config = dict(
    n_layer=8,
    d_model=256,
    n_experts=64,
    experts_per_token=2,
    d_expert=192,
    d_shared_expert=192,
    activation='swiglu',
    moe_layers=[1, 2, 3, 4, 5, 6, 7],
    router_score='softmax',
    normalize_top_k=True,
    routed_scale=1.0,
    balance_loss=0.000186,
    balance_bias=True,
    router_z_loss=0.0001,
    router_bias=True,
    n_groups=8,
    groups_per_token=3,
    init_std_router=0.0224,
    lr_router=0.000967,
    vocab_size=2414,
    norm='layernorm',
    norm_eps=1e-06,
    tie_embeddings=True,
    optimizer='adamw',
    lr=0.00227,
    beta1=0.9,
    beta2=0.99,
    batch_tokens=131072,
    seq_len=1024,
    train_tokens=500400000,
    steps=3818,
    dataset='wikipedia_en',
)
Below are experts of layer 2 (counted from 0) of a mixture-of-experts language model. Rows are named router (the router's row for the expert), gate (a neuron's input weights, with its number), up (a neuron's input weights, with its number) and show model dimensions 0-255. Each number is 500 + 25 x the weight over its row's rms, rounded and kept within 0 to 999. Numbers have three digits each.
After each expert's rows: a language model's description of what the expert responds to. This comes from a sample of Wikipedia text that the model never trained on.

# expert 23
router:534510479443563493487534484505485514510484465499488534560529479519488474515480459519535472479526502504498486482499535509496563515496504478487488507507479500483472481514473546512500475530527501506512529499504489486455500532473541477475473472503501490498502532469526464464523476507478498470530489494470477448515449511519508538483526512542475491504488466491495507475514512510519520507483472508496450549513531456541507511494467507458481521507497497468544506463495493517507513453557503473497520481475512482464502494494488484528512497468514520490488449507522535505524513500444510558525483504521529465539474499500551500533525517496493493494460468526476504486500505532486448427492517475488518524508479499515527522481530534502487506494527554497479491484475466498551540478495507
gate2:492499492498511482490563452512446494543483518493489498520491510448499498481515469547504493483473544500535510456528472480486503498527531480515486523506498514551511518444496514496499494507512498485538484496502508466527509484430495510493507481540550509528534497549529492520525505491509509459502491516543493522473439468502471482555542493482497492482536505452502517486486475457495496474520480476494529479465479504509493520496506530492496487484492487541482525477494498551476524515458483518494551518496488533490520523500512508510494503504488504475461472560499485514507504476496522497434469529487490519492512475495493537544489483466516520527468513466481525512457511492536534492496529495527482547496504508475463506514495477436450493517503576487500499487493525476546462518494497
up2:498487525493556512506520467527500488510527458485488515543506518499518471486492479504553502466491524487456493482498490524486531563479482490525493552491508483521500511547489505490508490488500539485530520489499528471488494526512502471473479504501493489508537496521508480487465497508468495469521497514491515518464449487515484515452513502532475449502500479508434495509453499496493509499496469488562489483516529534492539523472467506481499506528501490500489470504487493543512448478471529551493504481473516534477483486514496503521521496526507479558500504536512501526501460494472510490490454549477470482511509475505505492465546497549479434496462557541473502484496506504520524470464464509514462509493494517480494493559549497530511514577515526527517507473511531537512492465462506
Commas after words

# expert 47
router:558480495450531508490496441523498583496498473469452527539511527511496481484485512502518505487523511463516503499533499501491529509509509465492477504500481508514502519498528522463466461480565507505503491511516494507431507510504528478442499526512478478508499503458507490467473445483478500466502488485499493490514464480563508538509505546502491514442496491509514539509510502505548474487490484472512497467464529471533542459529462485471495536478502499484451522482478528481479466439525495468473492508469546461439546499494531484515512499503479567501480474509501512515520523516501475535502489542501494491525516510521511521522496528471520476527493494528473512491495471519497487488503515459480487529484450520484511558500498534508473506502511536502521510494521509506516505493494493
gate3:544495533499496507466513524494478545494500470492468488483447495516513483499457521499491524515542532519489502485498518475493506523510497483502489542489522532487521455500452505527493434489480489513454505567506514464559511498530498518478482512487490497475478505530496480488519529482508530491438512473499490484506529478472475516485496464444501427505486518491529522506477494525491520541511515519525546491488512501542486455511520512532512527459475502518519477489472495476518534496551491479514508502495535491500500481502495521509531516499451494493472483473510511480521518484457497566539526455495498534538534493511465462541509454497496477481523480500514525530531484473514446471489482480484536536517483510545520540434474482473506487491526460504508523475469492515511481500499482
up3:553520522552472496516497504525497523501524458490507549462507514494497474497445452506502529529486512505486481488439505457508472550575508520511508543504498495478469483498530465541547425504507511460471455491509474521537521480505506511511521511509451490484521525494472448487521493473493484493470496462467519497501498474493461516509461474479473481469520521478484533487504465505514502517498499492514463547543488507515483505506539473488503472516492557473513524515516477492532508530510526473486494485487521516481489479477481498475495477498525470501499498485487494521492551511527538515536522472557518502510499416531498491481461503483521511500483464471523506485524498475525511479462468486478529477526529562476490516501492519470484507528515489462490509496515486471537490497497498
Articles and table pipes

# expert 4
router:550463522466536485475529481604493502502509508486496489517508523496517454495515510467516503440497494497496484511488480522473519486496495461483489496497493479534491484497494516501491487549529509509474491497514471490505473495458545521478502489521528533498494516492500482457518480503509511475514518473482487472480490479541490535517475548490481480488517476471518508493505505497567511474541491487531513496426506480525527446482507498443491510502514475504500522460523538521443528493544467478512513490484550505469486531529486501487473500465500526505521451475553480494540509502467485541524495527495518481528493504514505490500471507517471485528507507476448521456489530512510468471485468502490477447503485486462498529501521521460489494550521550486541498538484489458506524479518489
gate0:504470522505537480487515486503465461542485517498487522514560478508491470531518496490491463505506508537517539533520509467522485480524500451532496515487446539531500495513447497504491516555505526491475490514525492516484489522499501513489448445505553504480569501500499482544461507513517487482538494478513526461479493528510510519491528498495526498479526500507498537507508493482474506489499507516515528496492494453494500459501461431481475488516464515529492511545510478504470515502465483521458551484504527522529518483489491492507505486478514510467501521493482559532496548510509484480519498436515497513511499523521508456546489514479529474516458428522465495532512470498508466500473501523496489503466461460489541487492521480493515515448506481520526511462492446505500501474552497
up0:522519491494468516529547537514517482499500474492515480558524551483498489492496482477484524508527491520509512507510489528526514506520477522512524565467474473533505532478525465515497523519439485497499516486517510496484450473520482540503498481511522486503529519477502490503484512504498515513547520499458485525509499502509471471506497505514493468489523481510534488476458493502543513519548511496456461525457544465490522489468537458502481471527497511426479528502482459513500485443503542507479518461475498506493470518494475506497478509489532529527526514464495485528405487453558498457535501522491496527488441500489539523537529484532479526469464499499475486493509498488461495532529521521504519488505476489508533530527500462442522528486493512529509499512511537504496508481499493
Early consonant word pieces

# expert 21
router:566456521455568494479514480579469510526519474494464505530535494530459484507479507482496492480488494518522536475493528507488522542483532454485484490503507553495509487498497516480483517484511504508507507460514484495478491495501548507451491475479489495512502528486506486474533498472463538462521472509458528465534457506504498507485532503509439518486527518453557530477528515525515445518492507499538507517500511468538534489520455523464452458493530469476473513492511547543473481470521492481487513489477529497476518487491518490492513493485497571497483477513486465515522523517504502539511453577522480505527491497529503510506500501504479491517514485491450472496496487508501460478474474512507514504506489488488524483499545511480496520513454532495505458485495482504520493519502517
gate1:486486537478493512558492481518478468487509469465525512518553524514502469506443515479519498482467467515501473507491494480508494501479436484492538503497515501510464493438516535506491433457483557505532496509458511468498518527519523506487478484487455491501555509494482523512530503517493512513488528507542518475517437508499489511557474527521500468480506480518486507524504498489485481497481517504491523549523523482510506471496495455450441511506535553485508460470497497503486478477476493528568526506504492485503513480501499474557458540509501508495507497556525495538517518524503482501428513502504484489511483521517528440516518496453488488525520510508479538478497531496523465542487470506479520561501513488487488483519510460514496532486500498490512501489513499524513460501475509
up1:480429509479520482499520542485486495479491483448504498459509526554474485508456475483499503525506550493543487509508524478496508466497502491557488522546490469532469473498540506517489483525461536483485492477462521473518510503514504509528506480465475499515491502468502503495492481483479489492500525448533455482524456476467454490511548521463499482526509500493495483497502537505484506525513486548536518537512522509476552502461532457486501558470515542553523512490511521508489500519523543485513549488453489488495524496539494473489480474488478490496466496537508494483480498500534502528502481493513458480488526506540499511484551502448504511518546475503503495512467534487474499472482497475494532541536529444538502478496516514536474516457470527484509477541504475479495517535503512
Participles and common adjectives

# expert 16
router:553457508452521484448504490590478557517491477469463505510510478500488467464473485471531487498482515476524527535496519505485532527497534452501452488487522515519488485493500527467484496528517478496499491479520509482494510510494496522443487474495499514506510505437500494475541461503512523441526501472438492467476485470538514502477559527509469519458481519519532494526496509504512480457517517470499518509510518485520513502518515493448473514475539478482472517499497532505483512484520482491521515494505502475468514491472482498528535473488514566486532482508512463506520492493459507509536478494467544519523476500559538518545494489499484496505497484512467478486528512516513483462503523479501509502502520507494479529460508515510538496512496551543537468494465495539532487505530466
gate1:507485535534470495510482495504474488474490507493505510524493497493507469507483486481563519521502483457521497478526453503525511515492488497451488428488470512483513504491473478508479467539552470513492499492469471498471479523519473509490460503534518509429496546442511523563519486490501555482486508478498538508479492536518501543500534527470500549473512515507478522516512461500518506492501484499528496526506524518486509488513479495496527498485515519501472506515491522528529484486511509517535496494480499501463510473508485471520497458535536507532481507580492498525562526494495455505496468506454519535450507519469531515490497481519520525493469461500454491479511558443506514504506507508532486513457517469430483448475492486535492520503525495501487539539484514502508468499513507
up1:527520477502512519532484499486494476524433539491451521499498493457515523507456479497504513490498542488498507485494528493463525486534517477491492497477485506527497503510520520531503463513464504492527433488492479489485478510472569457471527489519454511541498458498491474519495486482511523511494497474487534539525505481508489503483506454516488510494522496472545467527535491548514492522515504523486529500503466467480496513457521510502495498479520557495513532456516506512484499503510563501444453499529499530493530461505535527511463490491520481519499498480511495490527487529456553527505450533518509494507517470495439514508473518475487498442510512476522476498484492526480487504485530558482479498496479470476504511501554483504493468562495485526503458481465551520521535523485470
Latinate word openings

# expert 27
router:540443474483525454488499444558466538515502492507473511533507478496459492516463476485492477483487509462491492521498527496487545523506526430521469531514471528510497491515512514437503515488541499509530485498529523496490482491498526523494504467497518496512503538499531477494560480499511506492563503469469504479513487490523521544496519523502483480503470515474507502482514507528524496507501491502504498515465511485531523488511491518448478487480489454477513473473496517554471502488551519455484510493490553479433526489511513475492497528512513545505511464506497496490537525505502494525549460523464482505548517541512520524544473505507493515510495520495475499483486485551546467469490490489503492481480480487471430468480484510492492521503489551521515473502492533541554489463490495
gate2:493522493464504485476507483504432494480512497523491492504514516447499480471495463529507546502514524476499509572497518486515486508502516514496492495520489463492541507481466503493547514488466470495499499526504498466530501501487544519535507520517474465480521528487527476495485476469520473512506480486500483506494507531484490492448492517523509487479521496491459475488482486455566445488506524486518492525545474503541509525451523492495520501466463485505471485507547468537525535498502474519508505532509488443457474554523508492494523522434503506462492522515545517545545545482504471491517469480505520462456530495501483511521512539503467497535508491475511501459473540458510517481523506510477515485489506498521488455544540492505471528512499577518516518486504488499450513506478472
up2:490478489455511497484492552503495466515524487526513545501484524503545488485509508516512461483507494506523479528463472486490490510446528453465512529525495484488507543517494505532534483520478509504465508506514489485531465551479490551505521480515512500511492519497501509503508514549478477514509468524505465470496489461492517495501471478515537491475477492477519512510515486520492484477478545461515511515474471476512497547499502536506516524481487538472454477496502547491535509514515481509483488561523471576525514504497528508461543499467501520505492526501530462484508530548492538502481493483497506500501464483503546494499499553482518507507521470465510486513471441470526506501509498494501504565472448501523504487450498421539485508541475515480493490546432488492481460485513514
Names and institutional nouns

# expert 60
router:523457499479518515525499466609513539509497494519484501549515500530512457503483507496535483511522525516503537516489484491508539499517515490476511506504479494518505480509474542459460465499530513539510482528449530517459486528474514493451493507542481534475483488493538481479489467481456505491535483455481476490498465470528522510502492516490515486458459500508486498498524512485535497522492492506508466502486548475515513483535482508432479463540494507497498541473459530465509491455511498459490524498485535504481483472508486504483516481492509538532470473549500503507522512492482513522555461526506511533522513492496543511538512491501494498521497505529466493451528500550522468456489472497489483510424490504449498491538501506514489528472530510516470493498490500516523518470484509
gate0:500472503483523494485504511500435523480464443508477531528511513536483530563474494491458471473524541496488517506465494497493493490541518511433528493514480513514469487503513540500527460489466499491521510575506479495497477502498485500509496486511502525483536469531508494492478507541525485507504480519483496560488474480493486542459478488517485497493500523528531449543506496519486475467458523495517509494542519487525530517502537471522478488497487534473490526478525498513536483493537500488515492505500470509470494473468484523489499536557508481488491502487480511486564505523496487501521497489473507483503513501555474508476515464496502540534523480508425486525504464510448477498545496491462493506506530480495489506517543536493486517528498458495514564508490514434481524459480535
up0:521495491506498481539507448502549506495501533503491489508467482529500505454543488459509498471490467533554465474566485473494502495481544496507509516539532504506466492476478517487511494513484484515492509500489505512498509498497531506499466520494480492504467521504533513537474496510465493454482540537475519481548486497493501470460498513481520545486520489528531456486498515542499512484485551550516497506528503505514509463521543531514498498490502506504537527532469480520484497497499526510480540513535490474494451512496511500488487472517493503478517446508517503489495430537505525511486468542541526500492468475496469486505521567522512496464498508506565484516507487487525509474570521512485515557504508487473482467494462489488557526479488480443456469490507485478474438511486488
Consonant pieces in names

# expert 53
router:530500474467541501447542500561484523529480485484512525551521501505479456483478475485508463481521477459470494535491520494489533524479505470449459471500515503506478506501496510451499501500500486492509495484522497483433481545481545505454512499499515492526477517469526497444483469492478501499551483482467460514504478458495536490512526504512474483460514485484487504503523532513549450486501469512524502520480516482520514512518486517446487493507526485514475519457506538503498480471522475508521521478509524519499516460469489487491536545492509589459482469488458493512554511484503496490542479491488493491543529503530542526526491500496484496556517478497496513500490493555479482507497500493478490493488486506502492510455526486514518502548505546506511457505490523508545514525464468
gate1:457484475488491486491515477494502506476527490490475496505500503510522522495478524476522519475504544515493536457474522484466518473523501500462508465451521518523435522537473518538494512458508460505535548487502516555539491496491486505508498498500484559560503531468529466513483515502478509493507487471511478517474489473491501494519535484531509526503467511513524483501463500484488517514524484484498492498443541509468479521536514494515490502523494513515550525498473474431456511448511515512475547484497546494507500480506491469524476469515495527506492510498478548460473495479490478482491493521492505524491454519510483537515527465515509479461479471474513507539515517542531497505479469534445475503460504479439501503471479526492503513459530529477500518494497460510571484442477501
up1:527467478472493524469524517521478479520531540477520500479547512463495515459475533507516472547502504497530495485459485472456488513541493487519526475484551472461534513527468518522484491489483494518516479493490542500529533520501483467513505497523510505484489535481462486493515514542499500527520513471501507508536475509474526511499540498503470429514475490555496471515472479487478519531529484514530516499517460520503460464526513518490449500537544523536510503506520537469506460496480481488482519503473468498506434497492497472493509522448454501534533486479509519466462487464496546510483532534530485528464496504524476484488490504511495481529464517542563446504512433506511488459486500514510486494479497477549506519494513493479512513511485520455482497500480536490532474505526519
Sports table cells

# expert 62
router:550503501428529519487518463554509557515474475489529510543493500542486472499457482482503480500527481530466512502499494472480551492509537466479469490511514492499493500473474514458469517486537518469500546487480487511468488533507542475478516492499534506530499532448539490464518498492487502502503484481510499523477460484485514511527493524506517502482546491483495507489517468474545486498487508497528527481484513462537512500529444495467485515487529513472485525449514515518484486450533511460517511483512510488473499541533510507499529511489528577519474478522479482524542502481446521523511469506512511481531481487525491522552506478510524498492470493516480489492506493534459462494513493487495457448498483508485510554485475518485504490494471542463467490478503468492572478488500472
gate2:515486513511534504534483489510497531508462481467501509488438480517502482498511452525493514502495473483487489489509488490507489526479499521465529528501553455487516515548537475505547466487524521486503499480487489558540516506499508483465504500479523508474483496464530519506480485499529487530542501516434481501533509481489489484476514543475463521500508461498489518486492477513553447489496490476503472502479479486549509470508539489491518482498524467515444515469520554545503531535493481489521486465519495486491481495471518508481509507483566555477514497511512500521508493489512553523476486507511560441525525513527489496473482545495470481525512508501495458471522520540502503532533459572513486506469504512468452493508514498501509533516531525496483473537523469502486542509500450
up2:482493471510475476483532490520541460486507500518480469496511508472456493463493466564508508499463529521506459500525480527473502513530509498542467495532491464511508420470522500499495502493511466476493521475537518437484499530465490482498524504524493484468512482535487479543508478515470544494532466489525493495517539520520473484499479519467508447539492484486542465512498498511481464526501505515525467509541485519491518537503519528495511528511513494499506480543484488514498500513493499492469520539467504501518534491500529519487486508504500502508499473493530529490502516511511515484526480477447494495482480527500513506523514534465515493488500545474469469490529492464519518436475563460550519538437540553524526490479446504494478539477464514520481457486528524509506519531521473
Slashes, or, s/w starts

# expert 0
router:554476485419508490481519479553465540533520494503517504534475482495474457541473486509498478477517530527491509531524521519476529499515525485471487530526464503508505513480489534525495490498509518497530498476546485461467468518487522446471521459498515500542446524469522472458528495468499526514507487481506500509463515487530485527531509532534487487472503453467524524487515515509567478489503501437487483521478540487513490494497472532443454517485492504484502535442485499512485514468549518472510524492505536503449517520520502476480489493499508537474478490521506475533507514509477484545549473540492514520504518491488511519521483479495523479525504476504517467470503464509513460472496473457468457505510493502510485517476492487517513512507518542509469473493499514554541491483505514
gate0:486495477502507490497512489495503476503455480575516504487493502513465470526462546441537496545530488476523503532536488479435507498511511500493502468531474495504495517506509469513529505528495478511534478530512472531497528438509481480496483504494489571529457512494511466450514502536529494482479533494533506484524463517483507547478484499513513466482538497511502517557488450515500502489478491503501479568487506486484518528497485512498550481486481538504504482469523510477513568454479486492512470512480489453498472527521519515511510490534471517478489511519484522561494515490473492508496457481534521473489456559473493492512494543503535509509494487518508482522470540463513474515491465484482501522508530476524489484560479523476507492499477490509461482470540490519520496534485511
up0:501500510494505483472534469511497450532496487491506430505519487480436508501505505482491498544462468501543489485515483505475514508482514512480495542515496452501480521497507551510532473508517478520490499508492490445499511471489476519501441509541470533515489499536526524486500493518490471498522496515502500537499465487459547497478517475488468442500539495520485527464474480506513471519482513471523560541489500516511487479524526528506503478544464506510514537535504516448537494523439517505514532483500478501515451545508462514494531475478499499468509484475486517530486494463523457518504478448486456486500470522520483518527539533471500503487528536531514496508496514467517472520521495482506506533525520530477469517537481506475499511517508501434492471439516504486522561519514513
Conjunction and name starts

# expert 7
router:548500471435552432479501481551467507470529473493512503518512517534481480555439490502495512462500550479474513484502514534502556511467518461503509489471505513505506467514492538508504493516508527490498487500521489516464512517493569471488496499486534506526483558476540478450512425507486514517516456508512481498495499486512500540504531493553490516474481513442489519520520519481544485476520527461495501511462522482515496465499471507487477519511504469479494545474491512538525483463507505478500498521509509511470534481508483479480498513490519541500511454498493540501538521478496504521484484532512521538529514514529505492544507518520459519484485462485482546482475480514517456502507487455499458479472476491502496522485503503505481514524496552524509489504490476507534452474477495
gate3:497477488474496476555509478499486549511450542540502492481487487517528473487527546529480520431510495484556492471526510534510537557536486504478482488479494468521501477484507524514476523470487471478490491523464481525482508503463519506515485515514522498482529526516493520540515508480500503540542495478500498496509502488504515467456515544458520516471505465490529479508491498462496533452492498514469512496527460534527489465518520515467479540479477529474496495505499503492520509508513513517508500476497510504456491518524508510515509515504509501502502464541482470515501463521475498490470493471525474501505453499526481512540499504514474506530536469511436546510458547548524538479478499473528551517422474531490517449508518477463476523509495533485437506483512489537507525517482501
up3:550461451511489528479456473512492533521482512514476486485496540476527493448524474504508509502514477471531512476510519507491510489488502528518484512502497452512533482451476498508526502506523496491536445487522515476490500522453460500504501511491513489513493510533505513537489524476489483496536524476497503516489517520521511444515557488491517504503504475496493476513494489488499485465501457485535481524521502515487522539506517509459533509467500533481478462488507503516500538514511548454524504486498534524476453560508549467517492499454482508488549501531547499522518466514462516482509495516457511485518499484497496520553508451489502482459523503451442478421513475497486522530493516480479528502487511516512473490471519485502514551540469501554519440496560506523507520502493483
Closing parens, name pieces

# expert 24
router:549460517462504505491510446547483550510506461496499483551525503509508506532451513470510485471528542497498487534516526499514513485530504522478480499467471504486448475509483499420500472483498524474512507475513497473479465492488571494467509498469513498529446514501534492458512463500464525503513505501487500482516466486513480536501523509525475520463511521499516515513514506501522516516506486488503477480495532477549521512533469492432499501478537479484491489468471546501526486447530471457474519498523553479456508524484523480518511531494474552520475508517493507511516496498443468517497509495508514517502492500526549478573501482486507519519522490489483500520487482509508458510469513490478518446474482506485502544475520504466506487502511531480477482498464519486562496478471496
gate0:533493464467518493491509505486471499521525526532515482518502482450518459520521524525554496504515505501513460552510436533517474539444552459488487442505506486514501492499476491487482476438484483495443477496493496521473504483523486480509554513504528455504457504458559532492505536508529498518506461485517512463481513507472488502531519494524531531485525514492504494476515508501501475528464477486477481496483529503476511487521440506464539439503485459507463474532491526525521484530502487504542497476510518486479512496522524531488464527476526473528463449530534468508503482515494526496497492513535547538521485459492537510495504499514476499514485472517514490479540499510488564493527492515462501484505479517507505565491551524497499505479506509496477518502488479534492510505501499
up0:494497517488521484501499521514524505505480506510504491526524482469463489522450516470477517536495497504496480522493489510549507549484474495499470510529506491475511497474487459540499492530528487496543456481517501397491507498457512520483509511536524472537493494511527505494515482467497493505563443519535485499512516473491502522530492512475472505462481487501480485489484470475456504499469489520505494510516467494466452523524496496529514468460525488519505516495539523501484510505541498520477514505489448504554512495504499535493502527410496432478500491484466517514494522497524483525505510492505544490461493537491466475483479488526524537538532507498488510525523480483545493511491497514517538498533457497545505548499505511457498476514477480469508481564550518483537459488520473
By, than, initial capitals

# expert 59
router:550511494470542458489522453568464512521535467522475529543511460504486466485496488493532491511534522478466510540501547501510507491530539484465521517542505515498470489487530514492489485511532455509496553506490507472490466483471546502484514490498524482495478521477506499454520463483451523496513504469495474476510476474507505535490498543526509519474522502478505501492490524513488477489506463488476508525476525516557505478480512490443478481497485469515490528475532538505504492463533533485526541504473565516452518454495470505479525515507514558477475455515535493559514518540487462529524451483513475483509522472475520493527504518461473513500516496523504473528483513513495444494498529507510477499477504484524479486499485511476458485526524518480530493525497482510531514485499466
gate1:508505557508502495515508489489492542482491523509488472470493502465512506480509461506487482522526536469504528467484532510442529529476451480513483514504530485514428525479540478507462523495497521475500475528510489472536514479547525477495514476470453534492493547468512506461469538444512499502486487493506485459518450514500495471497515447484498514503464518522515501492536513521499520530487494509461499541507534502493518505494503529509530514495531496501474464457480487490491465523548462508496482519516514501511478510431524476496482505525529452524494497479482513521566491487492497527517466509518454530495553521548501478527522465472499502478486504492479522509471486498504496503479500483505529511505482522556464503504486476501481536516523487454472509461550470472519520565474531
up1:476531556465527495494561521504525499494500491517477529507502459522512514484513499499558505503503488492501498479515493530536494487511493517512494526531449525517471481507531504527483492485450476491489501455486486453466501483519483558467467507503502483534486450490540461501539506501474511507477490521500503527495534477498511481462481502495476466462520501489490461532482506468528493497520495521512538498480532495469495493536467527441489511541477474532515467515473538509554509552504515504472501512549532476479481528485483512484503565506491511477518499467478475505508493548479515487482465471519504533466537505475453524512499452471486506468559478482448491518510503493498522551493518512512519464530495494493538517479482541486515511496541475448507523463507472487498502490511445
Name endings

# expert 39
router:546494540468536442482525488553490498520510470532481508524471509488468477503487500479514514464560509537492501529531519473505549521490519456471500471521496482527455532515496533479507519501531494487515477475512501479472495508481523510496497479463525481523489531481505475491517497514470522464511449477508506461512470453490494507508494500516485515483472518493468563494518512533548499486508496503470488494477545421519519497530455504437470470471484515501493493451501533487502508501567512518514522489486508487459493558509542504529498501479491539525478469535489485534489498464480498557514498515537491500544462476537504512518519517482485470483477463529470479482507486535518472480480509484501505490467497469461504506515534486486512515487493508526510505497488478527553503473546479
gate0:496515459496514510516505483464495496487438497484475490520496535487491469518483524496503481528489505482493474486566505493485490473540501482516499509501502520483481491498469548521508495476522493489518508443508518519481538500482478502505565489454520486500486533522494493485507518524479531518496504512502488504486553473473454509495511508457523524507513534522495479511497479461522498477493507479492477480500499495530535506503510521503548523502505476545485486509510505523477511493553505479514482493471483455481495517450538538535490475535461556520504547523463525529509506517489517531496487511474521486521483502507497494522504510509469502477480530500446494505492507423535440477518451500489489499483448476532478571423502528452479512477504506511552508565521461524480528468504523
up0:500510503529475467463504496481492495486505508526472516503537510493515487483475513500524526518455486545532485478521466486481520466529534503458523500475526501507479482486498511490547499517512513486516512480499532514503503484514496518533495515479497513490515516487528491517484491532478524481486481503530495470486485491471443528474483533476523525493516477500472494581483486492520504529563529486518473467558528498446491522471520524480509480555546487523488496452516478515455498525526512504564491491464477481485507541486525481487458485514467547512526535543502479558494479523501492505511479500537511498454476501480506513507499534493496511495460527543464466460483506506510452468471417483500517535508465503506478525485498518469510495522494543489486556477502496525548502486503453
Verb past-tense endings

# expert 31
router:542477520476516460490519462564473553498487516487479497537515503478478490504502508468509486504511485501491487538507549513499514523495548451478461525460516485498453502543481531491460488516526456484511476483497516454476468554524530539439465503482489463542498537465514471486534507482503484489554510479471487523502452473530480540487516531521507474508527525481544511526522478503528495473525482527519490479457517500516532514507494524458451501512481475472532523442503491497487517468539509478494509502492524509462504497531493491502534535484498541490523452490503483486534503453488466536547477469513480519542525503502519532552478498499510488511513438490472524488489486506517476491519496510489468502489470510504518506502509495461492517509529512509505487459495514484517521517458526
gate0:538486526457490553513520519515459511451510522549514509500543529496466498469523437516543477503478473472571494515500484483438515481524526459510528481465506489518459516513521554509480482470503509472508518473526551498472512488477522458508539486508525537546523521529489467498496527529473504478540496525509495512517478520483522521515460499510507465456529490491514492545530532519482491469503520509523515501522526491497500499557520515457493466539488505505480522481484514494463439502481464515505526477508477508473457508526474483473541520499473517483457489492504521499504495475517522488483460502480467535496492444485521511521504513517461471502487484483471484463504513526489492495516543517519503501498508540528456472489507451493536474516516509488492550491500448493501488491504508
up0:514498494535507476506518471500478491537508447499460453485488454483546490494479503473496547512504496497467485484511521506544496515486476510533473511528455465495509464495482421463536465489491491534522481562526503503550485500495487532488499492503495494532513529512535474505515462483504539521500522490521475507472495464505492485461512462478483480515475516494502502494456502542453503503512476483477484481466457523497483527472489497523553514468526478508564497531532494536478523499520495466535478508505513539524551498492495518523468523502510509482512519489528463534478505521477494509495558450558512453495511517513493502512497485474522502530485504512497515536455542521536508509494503467513549505477468436499523455516500542486497508496481506515508502468518553521505497476504472
For, colons, dashes

# expert 40
router:576451472431522497476535479501494504528489489485477555548486485530488485532441485498529450453520551516499496494535504501522517484492544455492469509519483532502478510513495513474497505513518477490489515485488478498472501486522572497483518522493482502557491528476546493460518457492512480466505513483508508474507494456488474552507479522500477512462494498493496533522558519495530509473512458492481488493493550462518526486503509513460465497505509538476469491434511523486511506471513496462494501515523524480487492492489495489527524488504494574499507457515482501507508502466450481524532497530478500525521520506525524495536465510469492524488484444532453490519488479486504469455523473496521499518485504488482534527492537499464484515517524503508502482492503487489510527468484519
gate3:495511512500495487459505470506490465505521486538502494544459527496494455481475501474528529560544506508506480474471500490540555488486516489489487511462475469503489495559532480548535481488464515526484536508456480517505472470519493486473503533499521524500494511479534530473512474493543487472552502494535517506468453521506503464476502552520503448497487550503500516450470501518502508526460481528495473479507506492539477494511497486485503488528450498494505506498472528527505474517514520500517531447487532495522496503499524503505499525473531497479531507507496537501489506486485484491485486501491513499477499512506504512505491486483466468497498486481475530519521556476490536494494556496461467492531519466457535494520528483458580504527529533458485495446447483468531511525452490
up3:538496519523500495491443472495476462450496545524498518559488538509453508501507516492453479524427498480481495492508489505496522485568499499478490521528486503486471529521497524507488512496479501484492470525530478508464536506477495537476476505504502511509502511502449507483487498523504499439494506503512500499505468569485542521548514495499454458511500493501439524478480488557490537510494517490492515530521539472500471552499486513503511513467441502519491505486494514474505459508506569512468514500513487495495528502502469512451515498507509501517461484482493532487501523519528476470466466516505454528524517525502507472479503542478485540473492494521550515506477560474491500499519489462481476448504494489530473472516445494451524490477514514496488519483506502541500493505533478
Linking verbs after subjects

# expert 30
router:530492480464563483473496451588484510527462493488506522542518513484507463474484475474528523491530514510497459502511499517464552508489541504510443530522506498494523508496497509506485501508544474446496478478481491487467500503507516523492492531498511495516476491464529489444516463489499508502488532490478509491512491521511504516487504522524510491506484472485519534467516481493515455486541491468505466519502507491504485485520476528462489533479511506448482550449505515493483494475555489470494489527488556528437471487516512518488533521471512537470534470500448520557492503537519505511515483454488525535534496517559525476534540521499487512511486485453466510453491504516514492484499525479515486508472486514507503506479534461469495530522529543486476477502501496510531497478508458
gate1:515468482517475482515511446485499513461550495515521542510420482497452544518507517522436499485513503489516481496538481544512537557515486472514483538502477477547477462499509528510508497495546497540537500454476529496472533469477495495506513493484420489515543537479495526495544501503514577486491489516512482484497484510481505462523515458511474485514541553463505497514479508469477509490516507502511467533514498522485509469504554521477492513470480519542469520486497467495518518498482477464476483468504468520529490451506479505485493493516468499539474463489497487423523490494517490477522496517514493511519501488490502560516516528460508504473487470504509509540511480520494517501537510485508528527480479541519479508529490516487509499510507499498507519468549486516496513506510517
up1:514504508483558491513496545502485507512501476521494461501535480514522481527464531520501489482492477510515508444491500487504476456508525496496461492498489485476505502534497495516499483499512467490513471559540511470476458526510523479532471538477557505468489475502559509466491499511479427474530464498513504542501569508507494509502541503524453484465441489493454469517493503478505496467455499519488538501524517491520497527528499495519500533499505460532560509497490501494523465570508503492515507508486498476507529504500529472550511523460450510476511508535504483520512496501450485511480484528484531495509554488499482490523457496543473503487505474510491580511504544504506529495510471496534509485496467491507481488474471494504487527497506514435475494513515512496481488522451491
Mid-word ar/am pieces